{"num_hidden_layers": 9, "hidden_size": 256, "n_experts": 96, "experts_per_token": 2, "d_expert": 128, "d_shared_expert": 128, "hidden_act": "swiglu", "moe_layers": [2, 4, 6, 8], "router_score": "softmax", "normalize_top_k": false, "routed_scale": 1.0, "balance_loss": 0.00227, "balance_bias": false, "router_cosine_scale": 10.0, "init_std_router": 0.0117, "lr_router": 0.000741, "vocab_size": 16384, "norm": "rmsnorm", "norm_eps": 1e-06, "tie_word_embeddings": false, "optimizer": "muon_variant", "learning_rate": 0.00217, "beta1": 0.9, "batch_tokens": [32768, 65536, 131072], "max_seq_len": 1024, "train_tokens": 263400000, "max_steps": 3837, "dataset": "wikipedia_en"}
Below are experts of layer 2 (counted from 0) of a mixture-of-experts language model. Rows are named router (the router's row for the expert) and show model dimensions 128-255. Each number is 128 + 24 x the weight over its row's rms, rounded and kept within 0 to 255.
Before each expert's rows: "comes after" lists some tokens at least twice as common just before its tokens as in all text. This comes from a sample of Wikipedia text that the model never trained on. Tokens count by the router's weight.

# expert 56
comes after: " \"", " (", " '", "/", "—", " ["
router [118 168 145  95 148 153  91 119 110 130 172 155  86 112 116 135 129 148 124 128 108 136 113 131 127 128 127 160 105 133 167 120 168 130  56 146 172 133 163  91 128 119  87 147 163 137 117 130 113 127 155 122 126 129 125 166 133 142 150 112 161 145 123 151  63 153 140  81 100  74 142 120  94 144 115 128 114 148 139 159 159  98 130 147 153 120 151 140 156 127 145 100 145 106 138 162 100 124  95 151 124 117 107 117 143 119  88 117 172 171 107 144 156 133 142 121 137 105  89  95 113  94 106 135 132 128 116 130]

# expert 15
comes after: " in", " on", "In", " In", "On", " On"
router [103 116 109 109 120 110 134 129 114 135 154 117  88 143 175 118 120 148 129  96 110 128 169 152 104 129 159  73 149 180 133 146  86 137 121  97 100 138 143  79 116 137 150 130  86 163 110  88 152  87 179 160 123 104 140 136 103 124 126 134 120 132  95 119 153 137 158 153 129 103 118 158 177 103 128 105 148 181 188 189 136 148 179 129 119 132 103 110 122  94 109 152 121 122 173 160  90 131 139  99 102 115 165 117 130 196 139 104 146 152 161 153 119 130 137 141 136 168  94 108 123 128 136 121 142 143 117 107]

# expert 25
comes after: " of", " with", " for", ".", " and", " a"
router [148 122 140 116 122 158 102 135  99  85 145 153 112 127 119 144  96 130 136  81  91 133 122 117 148 130 140 161 106 166 114 176 173 135  93  87 111 102 146  82 144 147 111 108 160 158  94 155 132 107 151 130 131 145 127 124 107 171 102 182 151 154 131 109 121 118 144 116 140 123 157 125 129 171 122 138 101 141 151 208 141 109 144 115 125 133  91 157 160 158 128 106  92 156 155 158 116 167 146 101 127 144 102 143 138 133 131 114 147 128 147 117 155  80 115  96 117 104 153 108 139 155 113 139 176 121  81 121]

# expert 54
comes after: " ", " 0", " —", "%", " 1", " 2"
router [119 143 142 148 141  98 150 117  96 158 112 120 113 147 159 104 100 107 115 155 131 133 171 153 124 113 152 141 132 159 156  68 143 130 167 112  96 119 136 142  95 104 136 138 128 135 110 152 140  97 191 105 103 130  69 118 144  99 165  96 113 129 127 157 139 158  66 143 153 128 139 139 139 149 124  99  83 131 103 124  95 162 103 140 113 136 134 143 123 155 133 112  81 150 143 118 137  81 117 105  88 144 135 139 131 133 108 146 131 112  93 189 136 114 129 124  66 120  85 154 124 142 100 125  67 141 160  81]

# expert 68
comes after: " ", " 0", " 2", " 3", " 1", " 4"
router [ 80 163 113 104 109 163 146 122 105 118 119 153  88 131 164 125 119 159 131 127 106 198 145 116 156 130 145 157 114 143 191  60 137 112 137 109 110 118 142  97 117 114 116 152 118 147  99 181 106  59 162 118  94 135 134 141 158 111 169 109 132 126 123 136 127 110 109 125 175  89 149 135 112 151 102 112  80 154 138 118 162 133 142 134  92 135 111 164 172 147 123 128 147 150 190 130 115 103 113  91 109 136 124 140 103 162 140 120 133 138 144 149 154 121 119 150 140 131  91 115 111 135 112 120 118 170 163 105]

# expert 52
comes after: ",", " and", "),", "s", ")", "\""
router [152 124 128 117 113 139 115 180 101 141 120 144 108 133 159 142 145 111 133  98 158 112 167 110 165 110 143 183 117 165 122 166 133 152 123 150 105 156 124 138  96 114 123  95 108 107  86 113 186 136 157  68 153 153 133 121 119 129 149 104 151 142 145 132 112 104 141  86  99 126 132 180 136 174 114 129 130 177 109 176 151 123 133 113 121 108 145 106 125 125 150 136 202 121 179 131 113 133 126 125 144 172 125 115  71 151 131 145 173 125 124 150 123 112 122 123 100 142 116 114 140 167 116 128 120 156 170 103]

# expert 8
comes after: " |", ";", " 2", " 3", " –", "th"
router [137 142 108 101  80 165 140 158 159 120 111 115  78 143 144  88 128 150 129 164  96 145 147 106  96 149 153 120 105 169 163  86  90 157 128 105 121  62 137 109 122 100 137 142  92 130 103 154 146 117 138  99  79 127 111 140 150 107 163 114 138 129 102 176 116  84 114 129 155 142 173 113 120 140 115 145 130 109 130  94 126 177 113 123 105 190 128 121 156 120 109  92 142 158 154 138 100  96 106 108 126 140 102 146 130 144 124 170 132 101 131 147 144 179 129 135 117 146 101 138 143 143 134 100 120 114 144 129]

# expert 11
comes after: " the", "'s", " his", " a", " The", " first"
router [106 125 114 124 132 102 100 121 123 119 138 120 113 118 126 111 127 122 132 125 106 131 113 130 108 140 156 118 156 143  91 123 144 168 101 106 142 121 156  92  88 169 120 120 133 129 125 118  93 113 135 150 103 144 103 124  98 160 145 131 165 126  95 113 154 120 170 122 109 141 165 131 117 138  86 139  89 132 152 159  58 163  97 123 150 121 161 189 127 176 122  92 113 111 110 140  83 154 148 130 104 113 150 147 134 122 109 162 112 135 136 106 154 104 121 128 105 125 140 144 149 135 113 141 172 114 140 173]

# expert 71
comes after: " |", "-", "=", ",", " by", ":"
router [ 81 165 143  95  81 121 128 153 139 129 115 118 134 146 160 116 105 126 134 117  94 221 123 137 180  97 146 131 146 155 159 128 152 144 147 109 112 121 141 111 151 109  85 129 123 116  86 147 124 113 134 121 118 102 124 118 139 129 141 147 130 167 126 158 140 109  64 127 148  99 117 102 108 159  86 140 141 128 114 146 152 137 115 129  95 120 137 116 166 118  98 103 144 123 155 146 116 111 114 147  99 111 116 136 155 172 118 127 148 150 122 149 174 166 156 162 111 136 110 151 130 106 131 111 122 141 156 116]

# expert 76
comes after: " the", " The", "The", " his", "the", " its"
router [ 99 136 101  83 139 142 124 143 143  90 153 144 115 118 165 119  99 150 108 120 110 142 121 113 142 146  89 138 153 140 125 133 157 155 125 138 134 100 121 111 133 135 138 127 119 133 160  98 121  74 125 128 146 163 104 135 104 117 111 115 171  84 119 124  94 135 128 159  68 199 156  96 135 142 109 177 169 164 152 158 110 130 155 115 123 151 140 129 149 149 106 122 158 162 116 126 113 107 102 152 108 104 160 126 147 106 121 126 134 132 102 117 129 127 152 111 119 125 166 144 152 124 130 120 161 191 182 116]

# expert 90
comes after: " is", " as", ",", " with", " was", " in"
router [ 98 123 102 110 108 163 107  83 126 105 160  91  99 142 138 138 125 136 141 110 160 141 122  89 127 143 146 125 145 171 159 103 170 172 161  98 141 125 151 133 113  97 116  94 134 158 137 139 142 138 176 133 141 165 142 125 126 108 132 177 136 155 105 149 102 132 124  79 122  91 105 153 108 181 138 143 122 121 136 165  79 107 100 111 122 121 147 147 141 117 120  92 153 150 148 158  79 119  91 111  89 149 157 116 145 126 158 114 147 113 158  98 121 116 142 159 101 106 155  89 110 120 138 102 159 151 154 133]

# expert 87
comes after: " |", "\n", " of", " —;", " in", " 1"
router [110 173 124 120  65 203 138 177 140 126  96 136 102 160 143  83 118 162 130 114 100 173 144 101 134 123 133 147 115 190 170 111 114 149 140  98 108 128 141 100 115 113 104 136 108 116  96 160 105 109 150 116 113 115 114 105 171 155 157 146 186 124 106 160 124 101 103 113 165 134 157 144  90 160  97 103 107 123 116 103 147 163 145  97  90 136 130 126 199 134  95 103 133 165 167 142 114 119 126 136  85 111 123  96 136 152 153 127 147 135 142 155 134 148 127 164 121 151 106 123 144 100 103 114 133 138 124 100]

# expert 83
comes after: ",", "–", "'", ")", "°", " April"
router [ 66 142 154 123  64 113 122 137 169 114 113 139  68 151 159  67 136 125 143 144 116 140 146 104 142 123 137 142 139 129 149 105 143 177 142 141 112 121 152 126 103 110 100 123 131 152  83 130 109  92 145 107  97 108 100 140 163 156 171 151 126 111 110 151 141  93  76 125 147 113 160 142 136 147 122 104 120 114 144  94 116 196 118 127  84 134 102 139 174 115 112  95 132 138 160 127  93 118 173 109  91 109 151 126 145 171 105 124 142 139 152 140 145 155 152 143 113 138 103  84 165 117  97 120 132 126 140 167]

# expert 61
comes after: "-", " Time", " •", " Binomial", "American", " football"
router [157 142  97 122  78  91 122 142 159 111 103 113 122 115 142 115 136 123 141 158 112 125 132 105 102 184 160 101 116 123  73 107  75 138 115 103 148 148 124 111 116 162 138 148 135 163 137 160  90 139 103 149 103 127 144 154 176 105 110 126 105 150 113 137 175 137 152 124 164 131 152  95 138 129 100 109 118 104 156  98 132 132 124 134  91 179 118 142 165  98  98 135 105 128 180 101 120 125 166 110 152 134  96 128 113 160 149 155 136 108 150 104 150 139 109 151 131 156 138 168 152 125 142 144 139  70 134 148]

# expert 94
comes after: "==", "===", "See", "Early", " See", " You"
router [135  96 162 105  92 143 110 137 109  99 106 140 172 119 154 121 121 118 140 134 136 174 158 114 158 163 153 103 132 120  75 146 120 150  87 106  96 133  96 106 152 168 107 183 141 105 152 125 119 174 132 148 140 108 103 151 151 161 117  82 133 146  99  75 148 167 160  62 159 112 124  74 132 142 118 128 113 131 157 136 171 106 113 152 101 156 125 150 156 107 105 156 143 127 171 142 146 107 143 116 117  90 104 140 103 131 141 119 164 155 116 138 130 114 138 136 180  92 121 164 137 122 114 105 120 149 144 134]

# expert 64
comes after: "\n", " non", " al", " Al", " co", "\n "
router [ 58 135 163  80 103 145 156 138 146 153 132 131  88 148 146 111 184 133 113  88 125  93 169 108 136 110 107 135  96 157 110 100 123 147 145 169 115  95 137 138 141  64 155 145 115  94 115 152 116 131 148 132 137 147 103 125 140 109 124 102 108 156 148 134 144 133  74 102 122 108 164 120 119 134  95 142 112 119 135 127 150 114 167 130 111 113 152 138 123 150 127 139 171 139 157 132 124 125  84 120 121 113 173 147 137 167 113 100 172 146 131 152 109  98 114 129 136  86 106 100 127 131 180 114 133 180 145 103]

# expert 43
comes after: " of", " in", " to", " is", " at", " for"
router [111 144 149 126  92 152 149 133 160 101 142  67 123 113 121 110 130  89 141 118 153 171 121 115 153 151 139 144  72 121 127  83 118 127 125 126 124 139 139 132 131 127 118 118 126 155 123 168  88 132 152  98 137 106 137 105 113 125 145 146 150 100 138 167 140 109  90 105 133 104 137 105  99 151 117 145 118 101 131 105 113  99 129 172 117  93 161 161 154 121 129 132 140 122 108 166 137 133 121 124 134 140 147 158 127  98 143 145 138 166 158 103 138 125  99 155 129  92 122 151 132  81 131 139 143 130 165 136]

# expert 85
comes after: ")", " ", "%", "0", "1", "\""
router [118 102 121  97 150 108 169 129 126 155 133  93 110 132 154 112 149 127 123 114 124 143 149 141  59 153 136 113 127 128 154 138 128 134 169 114  94 113 176 156 105 105 135 146 127 147  86 137 138 148 180 107  96 135 109 119 146 114 139 106 138 138 112 113 162 136 105 140 178 135  99 157 121 134 144 160 109 129  76 146  92 111 154 163 120 153 126 148 134 128 139 125  63 134 121 113 160  93 125  89  94 124 131 146 103 129 124 121 119  93 118 161 113 145 140 145  75 163 155 130 148 125  67 109 110 134 128 125]

# expert 19
comes after: " of", " and", " to", " in", ",", " for"
router [136 121 115  96 108 153 134 152 147 112 170 139 108 140 174 151  67 140 115 107  94 150 160 137 110 103 132 154 128 145 169 138 122 109 119 110 148 133 114  98 122 129 102 148 118 135 139 146 159 110 137 134 155 121 155 149 162 118 150  90 149 130 102 122 103 128 132 203 168 138 105 131 139  83 134 158 132 188 138 152 119  88 172 105 119  96  89 132 163 122 101 151 128 183 131 182 152 112 145 135 120 120 147 118 135 177 145  90 143 137 157 133 139 163 120 113 157 132 114  84 156 112 125 131 107 137  98  83]

# expert 32
comes after: " of", " in", " to", " at", " on", " for"
router [124 133 120  92 125 142 147 134 127  98 148 125 139 113 134 118 145  94 106 106 164 163  95 116 138 176 133 129 126 138 108 127 136 164 137 133  90 155 150 143 126 120 157  92 140 147 148 110  97 100 133 134 132 120 106  93 102 128 119 148 154 117 126 162 110 106 139 117  59 166 119 161 119 189 130 140 139 112 121 118  96 129 104 142 104 127 149 144 154 166 136 101 167 128 121 144  80 144  82 142 149 111 162 141 129 104 113 128 136 113 136 116 134 108 116 117 139 102 146 147 136 101 134 124 151 175 196 151]

# expert 36
comes after: " the", " The", "The", " his", "'s", " a"
router [ 99 123 105  94 140 125 132 172 145  96 165 133 104  96 192 121 108 135 102 133 115 192 121 122 129 153 112 134 144 112 109 106 104 127 106 131 148 117 112 117 128 135 135 134 117 136 162 108 131  72 121 121 141 152 118 153 115 128 124  99 149 118 101 119  98 163 157 195  67 194 127 100 154 124 114 162 160 136 164 153  97 153 155 134  95 149 153 119 138 150  98 132 123 146 108 131 127 109  98 142 122  90 186 119 122 129 137 128 125 139  89 106 132 123 147 102 154 139 137 195 134 130 113 113 135 182 156 129]

# expert 39
comes after: " was", " is", " were", " are", " be", " been"
router [139 119 148 182 130 145 136 100 159 103 127  95 133  79 131 118 121  87 123  99 138 130 104 142 131 101 127 161 118 157 141 119 100 160 110 137 171 129 114 128 131 151  85 124 136 144 105  89 125 101 133 123 128 141 146 133 100 150 117 168 153 112 140 141 108 150 138  89 137 117 130  60 112 138  97 153 141 163 144 170  92 101 141 145 149 129 139 187 124  92 141 139 144 147 121 136 141 136 140 114 116 135 102 138 142  91 144 142 104 193 118 122 143 106  94 117 121 127 121 120 150 109 135 114 149  88 123 117]